Below are experts of layer 3 (counted from 0) of a mixture-of-experts language model. Rows are named router (the router's row for the expert), gate (a neuron's input weights, with its number), up (a neuron's input weights, with its number) and show model dimensions 0-191. Each number is 128 + 24 x the weight over its row's rms, rounded and kept within 0 to 255. Numbers have three digits each.
After each expert's rows: a language model's description of what the expert responds to. This comes from a sample of Wikipedia text that the model never trained on.

# expert 13
router:136134152162133149119122137153143137147142155091148093123099145101116089119132140105115117125174081168149102108072074127144107121122131150146180113139118099104169094151157173110166172138143108178131112116108099153164136135117138148110084128119148129086146146102110146121166130133132088124132151121126147073147134142110088114119140105126153133125110093174135129146176184120116141113123109056120168076129123136112118166110114147151124103148127133125144126140131103159114147127142091165142093141150120128147168133104153148124156129139125154131135106130097154176111142095126119132
gate1:102142053139132175132131097128142121133157122128117128073129143121060108141129121125130146137118121161183160135148118112125122162076146081133116070131133100123100163120151124128152125116130115134140131097170129133108134130098128128118121134123131134135128143131058121169133142131065099106107143118106124118152196128118099129123110166122117088132115121131147126142123112121182131121109128105147174130107125124129114100116129130136144133200097121109112147125139109121123122124125092120129122150182138129115082108115144140149239072137128132129141135128126127138134105120126120128
up1:129163094121104136154132115048118135114120131084139135131120126123190099122104158121127128124182125076130146120157144131127117138108140127126139137129147119111120093121136110127123128126127080147156130150122127128140106134103097152153120139134176084129108171115129173123125109124125136138154132133105154133115128102171138162075134092143124131090163084150122113129140169159151110141129124125129160237161123125122140129211129125098167127114128137127126138132133142123132127122134112136140135119139089170174141149124125157179141099137151130127153133129143165085114140082166141125
What it handles: Single capital letters opening a capitalized word or name, often after a parenthesis, quote or table bar, like C in Core, M in Mall, S.

# expert 62
router:164141159124120148149089128118147109172155106087181164143115119098113137133123127145118112131159107130133129099127134111122108114150138181151154162166118126119136113156136154123163119149117110138135102134135125159120108130135115161120094139120116135117138146133147118123154119071105106126140118159109122119124096152197112149121103141146102151125158168210153122130120126143099081128174107120131130108127101138122060119149160129109160135150131122098194150120116117161113115136122104153131162141127136165145125160128118106143197101088107110155135105129079103165130148117148130183
gate0:109138115164109129145111133143124184140130107108144145078136123095127070131131130131091125132094124117110136130122129125112143119084132137119144112133133126135147137174155104128111123132131117177121116108056085101140170083063187070106114138127151088124126148119145115124125117116131115123142127186124133136124130117124115140131111129118127081130120122113168118137146113086092113147153168111128134130109134145115069098123127200091130118124097111122145088141123106184095136128165153123127178137135133087128156145157118118119133139137133119167125106137099144110072168094142124112
up0:135130129120134128128139103138116087200124153102137083131200123122130184079126128106162141132150126129141111120128121153156175130130113134138062104134116072183149131118126128097131145129142139084112123092134122127140127121132125086143093088128162122148107147097121128135107133117151133085104136124156157133155124131134131094085120139093154107125139108162153112141123128214157128132172124129150071128114134090155134136129119130154129103122175173128126126145127145134136168127070124127131100112104107128157129178122125123155102153115120142124191097127124119107116114125127126128
What it handles: Verbs and past or -ing forms in narrative clauses, often after to or was, such as became, won, receive, making, view-ed.

# expert 14
router:113138143144125113105131130136123126121137148137187119147126137165151084131158127132115132127158107158132101111125094135129109093114101183177162117098123118152148110128144151120106142164116087147130144167140133153110133121141143115126159106155132118057157160140097135124124078132125118108125163182156106142130118149136054127148142100115116161103104142138168132119157171167144126088115135085121158096165098135122113168114132128145102114142119121124111155164101173166092153108147142166118115117133075152158174128143131133134147107130104131157126171115112119183111161130144148115
gate0:160125126118104093164134156144093130139116129085107092125135136086151095128169120097108165111168104155129083114139120128128187101112098134151120106126131172134161117148128139123059128136129127100127081096132129085145148131060107127131128089144097150130119148121127142097126132081136133113136126130125153118187116128115128137137151147100189168147145094128095144063135136183109157135156134166124147146166080170143126131098163142153128119110121125141112098141150120152093155156144144112128127169132114133124132125140125126152128119118122130128190129115127127102182129115124126126
up0:113133130138138130144132116140108134100126097129106116161142130085141054196107114069127133124127121128139138137150133095146128115121085128110159097181130124119139104130123132130123139154127132167138119125120110078170091131110110112155138140076161136124100150134145131179105144101127081120134114146145127108128229059135135140125121120071187144127129162133073127127174121128123108116128086122105157134105126151142169135151130133164145128134114126112122169138131096126087149126122122111137137116124127143170104110124093130123102099117103102108126152149140122116150124083110133129
What it handles: Single capital letters and pieces of acronyms or country codes, often inside parentheses or tables, such as ATP, CAMRI, ISR, UAE.

# expert 54
router:115178113137089134080136140122130119128162155130146105110134135116107081132140132110123116145126085157159088131141084142123140093128124114135119114128125129138137102110108138115106113147170074151120057145120102211125092123108121175117124147106136141107088094159128103107129095115111108166161113115153100109150142138140119106121143118153155108138146105173123118123142168144074133150117176130100142101144113161101101167155131107150106111143125162153115138116131175150117136157123100126117128150115103159109131108109149151143153065128085159162142102127156119133084153133147106128
gate0:125128127128160138131115152140129147131125131112121138123118126138126109130121138149135133122129128138130099191105118104133133136125198140076122091127118126135165129125140139123121172108129121125149122132129177119136113136129080129073123101164162077195100135155148133151101207146131155130142117109090135119094151137141128129105126116127121156111132142118112135097085129104107069149128132123133129174099079125105110152133102133136177162129102134127129111133131124125104086130093138127127125142121245164164155131130133135148145123150150110129125125126125139102135142130057122160
up0:166083110136093119131119129112160122123133141125122122127188149129130159092139160134167132132111136104133151095140096137139148125164138127113125120090126125046126152139128140100128131109121137121119136128092175127101150135169086124125113114132128148115107124128128120197136153132161124088116123129141133125146152186131136143170124198119136116129080128137131102132111092055186137164147118112124127081090130116150141165104130141119128122131163120088164098127134098133140138091137143118103163093111126101111119144140080146144139169122108128089129191130119094126105129142137114101
What it handles: Hyphens and en dashes joining compounds, year spans and scores, plus hyphen-letter pieces, as in Action-adventure, one-on-one, 1955-1975.

# expert 36
router:131136101120177109089129102164110117164154133149146124132123132090123148143115105117148140138126106155134126112154119154106134100138131152149130132133091093101145118123112128121120144162097102157154085155118141181115118159095093122108071124177112138096116126157121107114152126110123138135124118095122145119155117161159106131132119140115120108152170164194124117085145134102124124105130111112116158109146092134127123140153114132193077110134140138120147123150129131190149128152146131154114154115115109157120140132119142142141151069073109095173153089127075070169095150149111104121
gate0:189123171115137128114159124129118091164104136123153121152154130067117132104128145113128136102133129175140151130135156110132150123130181089120150124075139128132110097142121160137141151180135134068151101109108149137090129111131128133122119136128131118154125106124132121108080139105134136134113147127082081143184119141156123132146135183106138129131124127150138119130130126122129106134121135124129127100117125115091127180161103123158092125193086182139149150149130088087128151121131127124145135143103137133127124171118139128144163129130160227134119116132134123135171068116131124165
up0:142128133136131132176162132158117111120131127115132129103127136129073108136109084089180128135128140128115130150158109127154132104100107079131113110108120120128106085129153141126168130107147124102172099167080124064122125124127149128128108122135129125155138116142133153136121129133122080130126131040135132149139128119122151134114185139139149137124082099119126123110131125129119117127062137176120113129130120096126134153125130096129158131088128128127116110137127120125181131136152152126126167141134210128091119159091120144105184143129133178209135115118158140133088119134136118089
What it handles: En dashes between scores and year ranges, slashes, em dashes and quotes, as in 2–3, 1930s–1960s, and/or; also some suffixes.

# expert 42
router:166125122126122173165099127123168130148151102121147150145116132122134141116116142139114102122170097122093139095160121136134100113143131189141162152167104113113131108150154171120163148132137087162132124148144109147124126155144110139117096108128134134100153109158116152123178107050107100115141137112108130149150127141194127142109114141152120141147154150189146108136117128133132097130180085080125138103126142115150096118131133139130112129151127108084155157125132118169111131118118087164122173138133114158125140148138103132138156082125079112104102076125076103139124176114144113160
gate0:129148122120193157127149120214161158145151131141125128144127127123102136189114104189128120153172127080130061129121131132089124134157105150124178163145120131142130149122200112113112122129133099139127120137135140088180120136114135106118109154121136136180145130121150106144159116110078132128138137113100141120076121134145123107129122117130098163123098141130126127144111133142132126128103130119132127127134130124131117135134075130132093151129149156120154114125128131170104140119092139116131079098117148181127144132128164194099120126110178117130134061111118127142126099126142094145
up0:126132131116167149122140134198130130142120096173104116136137127097066155121128103144120107143143156120129129115146140146136122160128062128117129163125119122174140141154110124157102133127126133097065126147134100086131124177131129143112127129127151128148127068060093098101121091138090140141096133045124119128124122130125128111137131128120149163132156147137158144126129117144122098107138138117128130124109122122130126142126106153162144166090094143103135122112128126147125145160133164176152191111090123093145132183143183124124122121081126091114139105142077146151119094120128121123
What it handles: Main verbs and their -ed, -ing, -ate endings in narrative prose, often after to or was, as in used, continued, violated.

# expert 16
router:131138135152148130134104105095107145139146133134156121153135097161103164118092122144140138138111110170125149126123127131173124104146141149139143149169102135131123081127130170125144127165153082112164116164138126166134141139110157148109098159131149122101100159153108151139164137095120100128116094162117104167153102141194084118119107145127126125103143142153128114102132142152139057116183123088125109132149088127133058144158115115116104123120116158151187130143125129150106121137090124132132147122100129165113151157124102119145150116121116077156154115154101124165126184142115117182
gate0:134138138118178125169152077121088089165127134101091166148133171176130081112119121103115108145112089126107096088171128088134151113150129130131083140167128094130096101156116135128123129104132124169121143136159140130131144133159146118168128122195111111104125121123120158133126127081101142146131100128113150139126155127124125085113140092136141130153127126127081132108187169126108122153125115119122129167142129104080114127071124127103111102192161135141121134116130166130109157132157112154126122106130153120131151155164147129132128123109128132137131129151114082124130204153125083124
up0:139173158130141110126141127138142144100138149125136144099127130146169121123169102136143097141124134121159119090174154128068078095118067108175109108098142106151083134137154141152139129087120102123115129124110126112131131118111162066120127129101075167121135127140151089155128052094125152120146127096113129132146171114117119134097102152140089130127139127151094107121135135101090129162152095182127128136179172141116099123122118135107132126160120147141057179127134184127145131125139149130129128115093128124125129132151083129137120116123166135119132084139135140146091120125124123112
What it handles: Verb stems and clause words in prose such as find(ing), suggest(ing), argued, said, but, because, often after to, was or not.

# expert 18
router:111127150171177115101053138142144127160111134079176132132146134114160165100128150097085095121147127176136119125097120153086147141096096129146121139148124158110141128127146167132165132158146090179115110166135098101118115142095126134129153144114107138119118135130151166141175071103126149128142156129093099129138086116116105085056101107136115121146124145145124115097106132147137108132126145104158129112134165166121110114175120117154155128110135146138148135150116146155119131139141138121114146140135096121085146156101141160153144179094106128148151135106115080156115126139154119095
gate0:126124190136139123109095137148144125119116132154133122113138113130140123133172150128123121109108103131146127158131136160136126135123087132129127129135121158119113137134142136161152136121113172113132104166193126142140089093140105121125130140119102115084165048086121072126081117123110135112131132133134130121130135131140090106124139128157141205087125158135124130092126119117133156115183077130126125126143141180137122068077111145137121136129135101181156122127097108134122157118135117110157164126147124044129174139129107128119151142108109130088119116122092081139126095126084131120
up0:127122167066135118089114111130100143114115128102140132130136118108133125136125129148126184124108111125155152141108117122194132098163128125132115126127095083094127103118111167120070133109136115128122108132148098162111089130111136112132089141138076127144124088030137095135161119136149128060128132118075126108108142131138111168197128102169147137130134138127140127132136107117101126108147126128125127152119131138127107155172123118117049134067171126136128129144132135147129142101146156128124129092142115105160123127128116111151098119096146130110148148153117178145142114107124101140
What it handles: Digit tokens inside numbers in tables, coordinates, dates, vote counts and percentages, such as 1343, 12.2%, 34.55.

# expert 29
router:154120139149137125112072120167127114155105104095149103124120130125135118127122179103069104118143137194136118122110120162106099130124094174125164173137118136105147122149124163153142164140123108177140104131137128151133136148132140152144075143150133111124101151150131147129151102126108126136152168147134090127158099126098075128095074137162142122179102161119090117084115132139136133132106146071168134095113140148126128195170116127134152134144157178133159153115123163116120100145137132130105131114127099124077143116119157141162127134107104138178164132112115101133119136138120118104
gate1:190177123131115123097158133152096138128131150126145129162134112132135128106148114130147127118140132117081124136119113087117124090132125103095178120138102127147149124128162090166146091160135116143089130121125159132167140123103092147123118085140085112127120129140090088139084113143129193074139131149130132138184131138138145122167163146163108128118126188126100014108069128109145120128128141136121101109125137167131155117125095132109119124141118123100126104114121149123164163131125129128128147116135120180117135145120127137131121091168116111148149119156115113126154108165119133115
up1:115063130144143126126141112109131116114121141090121128080127115116115142141124162123137097118121122127172132099127151146139131160118148173165092157120127103126130162126118151126090155063138125079129109134107118113080133141127121126128133166132150150143124139128223140126163154116122091130105129164134094104110071120126109161106124121102140133128094114126127178138169119130131138130120153130141151127114131080140084154128140129200146122115121141135155133127150109124129097131146138127094114133116160094143112091135144115124102127083153145082115142069171126118056131107130159134
What it handles: Numbers in tables and lists, especially year prefixes like 201, 200, 199, plus single digits in scores, times and counts.

# expert 35
router:143161112154124092100124126114141151112158106096137162130123136140119129115156139146127123139120052140118124142097130144107123178134085155154174125152098143130094107146120138111135153188168087173142125130149133147158110145102152164098119163079107149111147112178110129137120119103143114148091165150121091117158081139155114083122150110130133138120123095129141139106165159144116131124118157077190143099122108171118113170139150126136114167139140095157089104132139133122117149137086148109102164149127103125104141133078141166142135127115143133122145073146122117148155141123156129114
gate0:126118175172127101112098101140076172179142153164135115129098130130107130129193128112107075133121103140149117149133097130124130138124083125073123103127170135128124132133130107147142140114093105143149185133133107087118130127149086127130144112139143136179115125120179150140131131162119132132080142130120130117151162133213113131131141135120155084075144133118136117140125139134133141129131110127152146128122123124112126151134134156137080147130137142067112128090152145130129190126138147084071120132135117075121130133118166123131168096125138130134101116158129102120127128091162138092
up0:133123124131133134129106125128136125153136142130141161120070129164116123128130128151128140125140073095187117127135130122128128139152108138122126138051134121081140144133127105123136117135114151123146129124151120145123115171083126115090132076141135195172131139130130177122168152185178116095116123152107142126124105124106123141121138131163101132100127162105109092127127130123150123118139157116146095180099132114134131115093124128125131109117160132120117164137160170103091146185057158131149123133119151120128186174128109132130154085140117162131138151147146105162159061141109122118
What it handles: Consonant-initial word pieces, often the piece right after a prefix or word start, such as b, l, sh, fl, as in Yardbirds, herbaceous, hemlock.

# expert 57
router:137112121151136078149107135139115132143111142112167077117103136119154117133113114107120130100134085167130125101108090145117117151109106124147153128133084092108147119157146186135134116132180133196117135123094126152116109133099131184110091113139158197142146146151141138131160117137110131114130133139122096114141109141115128105082124119165164106099100168161118119105115121159147133104115134106121112102161107170110098145156131121184124156124127177107185150146082137161118151105150141146134130185147088121135122127112110139149102114101102107166164126112134124163141142156107108106
gate7:124129102121088087119137122189132129140131138201105111133130131148122120120150103154128152122135090121154120119157128095127137120080106136147106120125112120147149099160138138140154136126140132135127077120155130119145122136163078157119103150130109122189129119153129128153154194086125129148129128199102097120155128110137131065165122135131087102141112141122107130127128131128165115096096131154160113126129128091077143153145066114096129122127106207140147120127132102156102141114121057130109118127105124135151188134126115132152146136158129130138129128126152136133112095128164126149
up7:153130147145129119127126125084117136131127150121107127114087099081096130126131131150124112133150135174118079136125145088143117124111128081118167133106146162137137094077130143130099133147050165113166133118142107113139127129129137130100102137142154128112153092115167123137106078128114103107125136132089124121101156118133122090097127136126201124125152103114124133110085128168088129118144111138115152123125099152121118137170133173130057133148135150082111158115194131125128123118108143104120151172124156099157122157128131181125124110145059141102092116129150140126126085127138117125
What it handles: Individual digits in years, dates, scores, tables and measurements, such as the last digit of 198-5 or 202-6.